python train.py --n_layer=14 --moe_layers=[1, 2, 3, 4, 5, 6, 7, 8, 9, 10, 11, 12, 13] --router_score="softmax"
Below are experts of layer 11 (counted from 0) of a mixture-of-experts language model. Rows are named up (a neuron's input weights, with its number) and show model dimensions 0-191. Each number is 128 + 32 x the weight over its row's rms, rounded and kept within 0 to 255. Numbers have three digits each.
Before each expert's rows: "mostly gets" lists some tokens that are sent to it at least half of the time. This comes from a sample of Wikipedia text that the model never trained on.

# expert 5
mostly gets: "Jr", "Sch", "Mc", "Sh", "House", "Mac"
up1:177115176088109071118106196130160090059164137147150092083125115146182163142184138167142083134124104139182108130191141119084161146160154067115099169108111086155115084097106112142061126094109153123131055132137119129115137149153158107140105126084099167099115167121114144137122126144153101095097141159081175078103145148142101178160139108120073161131103095092127099164108125086107105180144076095137072107175086179152162147086081124060132153149168114098116139108096143133083082086134104183140133150077096169121082119139163149148070121152160099138152130193169051173143086118144149129

# expert 83
mostly gets: ";", "=", ").", ")", "\". ", "\"."
up0:148129152146126193106157071144130111078094160168150078138094117108149108152136109108123129183164146140123179103107018120121092153065121143119187112105102125100145092154142123091150097137162097103108109133158140126143166115070141130094187095063120072109153095091097135143158175130127162137173103146065099060176114149092118102146159092166110149138118180141128122148166124107109134105108061136125134207141153134131063147141117115181216109143180162152118062147143141119154145060110110156140180114130180126137124090132106174148115163150148175162125157130128168184078121161104086166

# expert 47
mostly gets: "00", "08", "06", "05", "02", "09"
up6:094125114094110124113163100162139110142153147137092187122174158121164137183093114140152076135149131168105129110158101105129095181187069134091085126169108104118115157106112163141130171114120185143065146134112106157150155113134112147084086165175091161121119174157120112083159070171204168162163086127074109119058123166116122180060106091131141118164153118190129116104113131142098159120154064116127138082148105113098152165088103124116088173199145039129102126114141142158147136098107183104156108134112123123140097193157084102154123197113140156065143159126127123158145100186132054112

# expert 76
mostly gets: "Kar", "Kal", "Kh", "Bh", "Har", "Br"
up0:097148078147075180103176067092136144084137147086143126095134189116084160135157150089132137138148135095120143175149156090099202134135155168191160127123192142141071128145079108147106166123142123088131109208109109103118131151088111205100074097103128165074167118126157133140130113141150121144136132163079097091223097127156141103109125102116132114113110049161133139131151109093131117113142093172150120133146147117150115156112098110164161144095168167102147146131096175137117077163082192164077170105141073115102065143122118156162149142154059095145124207088126164164142075140143158103

# expert 55
mostly gets: "|---|---|---|---|---|", "|---|---|---|---|", "• ", "Succeeded ", "|---|---|---|---|---|---|", "Total"
up12:179169106114134135077149089063131163136120064087125093085102122137142152137140172115128087123113118145105098127119113110082152155130144183128118072158114174125147107044132143106157095069105115150096141086109111111092098070182081098072150166180078103031142146109161131148129063129163102060120095138134125159139131182067126102107068113173090043155179150096136157142120175083115125097122155151144082110140112124082180113115133129160126172193154084158118118109114134158112126156110169116177139117150175135140167112057172141142183093159129118145151082130134136114127116165152150132

# expert 74
mostly gets: "\", ", ",\" ", "touchdown ", "award ", "tour ", "Award "
up0:138159091079124141148121101143123111156162177145102088143167100119106156136156152176110161188108159108166120169105184093131095143108032130131115070134100110157126140122124155110121141152053114104130107159085149133085144120190151153096093081099104133138150184128116169149123124171076123158160136164068116076069146177119155140160117116130172109039150089151154116159093159154179118115129082124164126148103062116066207160084098105104130096128107132146117190179116086118196139115108134140096158120135084108090102117149085084135104146158104053115163165192166101137110102132114150114

# expert 81
mostly gets: "them", "him", "Apps ", "136", "uc", "29 "
up0:129098109089086151118167109141133121163114120107102119116150151087124075099072168159103150130084100145136087131133104164113097160121121075051124157112106130168186135107143128134122123077142047130103076148138068076141131225098146161221114131127109165121136159139093136115150071137108126144099123149091166156185083117143169132126148143146136142186200113196139160130078110131135159147092152199095147133095134131102101088143125139120105122216144103137143137099135057105089103127156163074115139132157172064106170135135097096136133113169161149078095103145163141133115182174103162073

# expert 73
mostly gets: "Racing ", "University", "cin", "Stadium", "College", "Airport "
up0:132097127118133147119183179149126114129092084143063148187132101116108162161105167166109158116181137130149148165142133108073101174111187091121199157092161071134099157121156142154127107139168129136109151077152119098139153088098127096069191063119143129125099138140190134118127198103041159079064122172155038139102177128091067110167118072162132141104103064133151083137094131101127135074159118123139165104117074116148097161089106124098134122125170122099178135051153094126126170082196128147128093131120111081140094142144100181081142119127150137174131118115121116121120137101113122136

# expert 8
mostly gets: "Health ", "economic ", "Science ", "health ", "Education ", "social "
up6:119099116086112109097110129162104133115159101101091151159169100144050134176127147152134193139130109169111111164126052142159175122142128080127096102112070174189141127065105084151132116101185089149099117096113167176119159137104103111076110152157180156114173136114168132152101179160160169194160164135064126148141104156138086142078117215137161173127113089121114108130162068143123091131097132118151098197188096162106090122063135138161148088124117107109058127107157178180171149100145145148123125099094128196124154114151135098159123124049110112186113131132144087124124144157141146105

# expert 85
mostly gets: "station ", "district ", "region ", "area ", "village ", "town "
up0:092124146121193124100128098131159084133208148104161123160092124058110149093101118142151059136067144114106171138173144147149132166073132140115136175145103148089098104126079124159094086176086103137070154197136180109123143130127135129144113143065132093096101116128156088157154113093122065131158195153120108103128162096107110112119126096156075168181123130145067100159187193109155170104182104102113109118122153100114067140106123134090107153107120134092200084101111144163159129123098160120118164150128158102104185124098100133148130145164126104148196076171166090166068163172127152070

# expert 94
mostly gets: "John ", "David ", "Michael ", "Hapoel ", "Robert ", "George "
up0:107124106098155108139137108155164128168112133148145119134168149095118093158127153102095111091114102095175106141132154106146156142144153095131150061192087106172099107102107129030099138108075144168156135112082101086180071159150143115148116154077032144124149175112067092157099155158072155172130095149095116105137112054138133121143131108108104108195103107134139092103178150159098125031141156133174105108101108148145088154111162116173148172075115093179136127155119103113123138095104140124105155156100190133078172134147127168142147174163168131105155174204090095097124121176160093161

# expert 56
mostly gets: "School", "Foundation", "Committee", "century", "ations", "Festival"
up0:066118147049133111115118122078210138071097163068095208189082117208134069135091162129140116063129119132145137150084119150098144137129118117104119129123132119067099131113140113120215099146097113127126104151096153107122142097113152159092113163158130083183125126151117131125094130099121142131145158139148127135125112132122116124160069069151123116134115148126103130119118113145159123137129085122085037122187138109142113136128186145139108096087110106036205075140132137122123148169075126171116181147137122139145145104165076146096124114131101120090071123053105098129069140059182109093

# expert 58
mostly gets: "±% ", "MPC ", "Gls", "JPL ", "Report ", "Did "
up7:114155124160111143156084127078138161166127129107106148144162089153087112099126159123112125156132110172108122160116144077134186100105112207115088146136152140079168135127072084129065080128121086107103111103107162103099169089163119080124112127127077112149109069108150118168133149090175086109114152101117151086135181117160167088061088156120126077132159173131133122049058164102140191150122127170182171124107058151115151098147132181159158087165100170075144156149126130154176129094125122158125159165182140155124221138142105070152101117174109113132124144149160110154158094071089112085

# expert 17
mostly gets: "200", "199", "201", "202", "197", "198"
up4:161149103103185198076128138195149153210092173098098139126122089176083084161071099173089124172089139115157087160092170111129118087060177095188111114169127105140126122076147153130138124089125112127110147133129112159144153178194128125114126164114111156132166098137077181104071108118141186112109165108095127121133133109137150123185139089170087112136117139195112145093136094156089128128094054109177116083104117133139136136193123160136114208170133127074095159111145119099126156193143169145120107128118125140114099146108151134127077125150092111124113075145122090165222158115102130151

# expert 21
mostly gets: "National ", "School ", "International ", "Army ", "national ", "European "
up6:150126168149156114110124127145115135125106069094105161084153101146089183132107080156121115124167185117103102139147070074137118078144081141200090080062110121113103147140136172176081159123099186126111118122177137117108123132177116119078183125175061134093082140121130099109125076077160155129128137103147131136137138115100094122102121080135160066208126100178170171100155140125160150102126092123146119133092166138154179197131187152172131123166119167147093146120215113157190099095085118125151101134145152144074131134130135131149046155108154162139071157072164153129149137084159092145

# expert 87
mostly gets: "San ", "Hapoel ", "Old ", "Saint ", "Best ", "Los "
up0:048144166136122135084131105127047121105108091099095093161141089149160131112110104153111140182134109105101112132152091073066135130142103109092136143109114133189092143156108083152118132145105099120110119117147180192168094137091116158135166132071149145092113154148098151104097079088152094081085198114142115160154170099108080128153130106129125180161137149127168128065060093124205088080111145180107112119117141157147131212123141151155202118078179118116094102076128140140107122139155083127114089069134197136192134103140115078135146174069090118099127158124086128087148161090131127113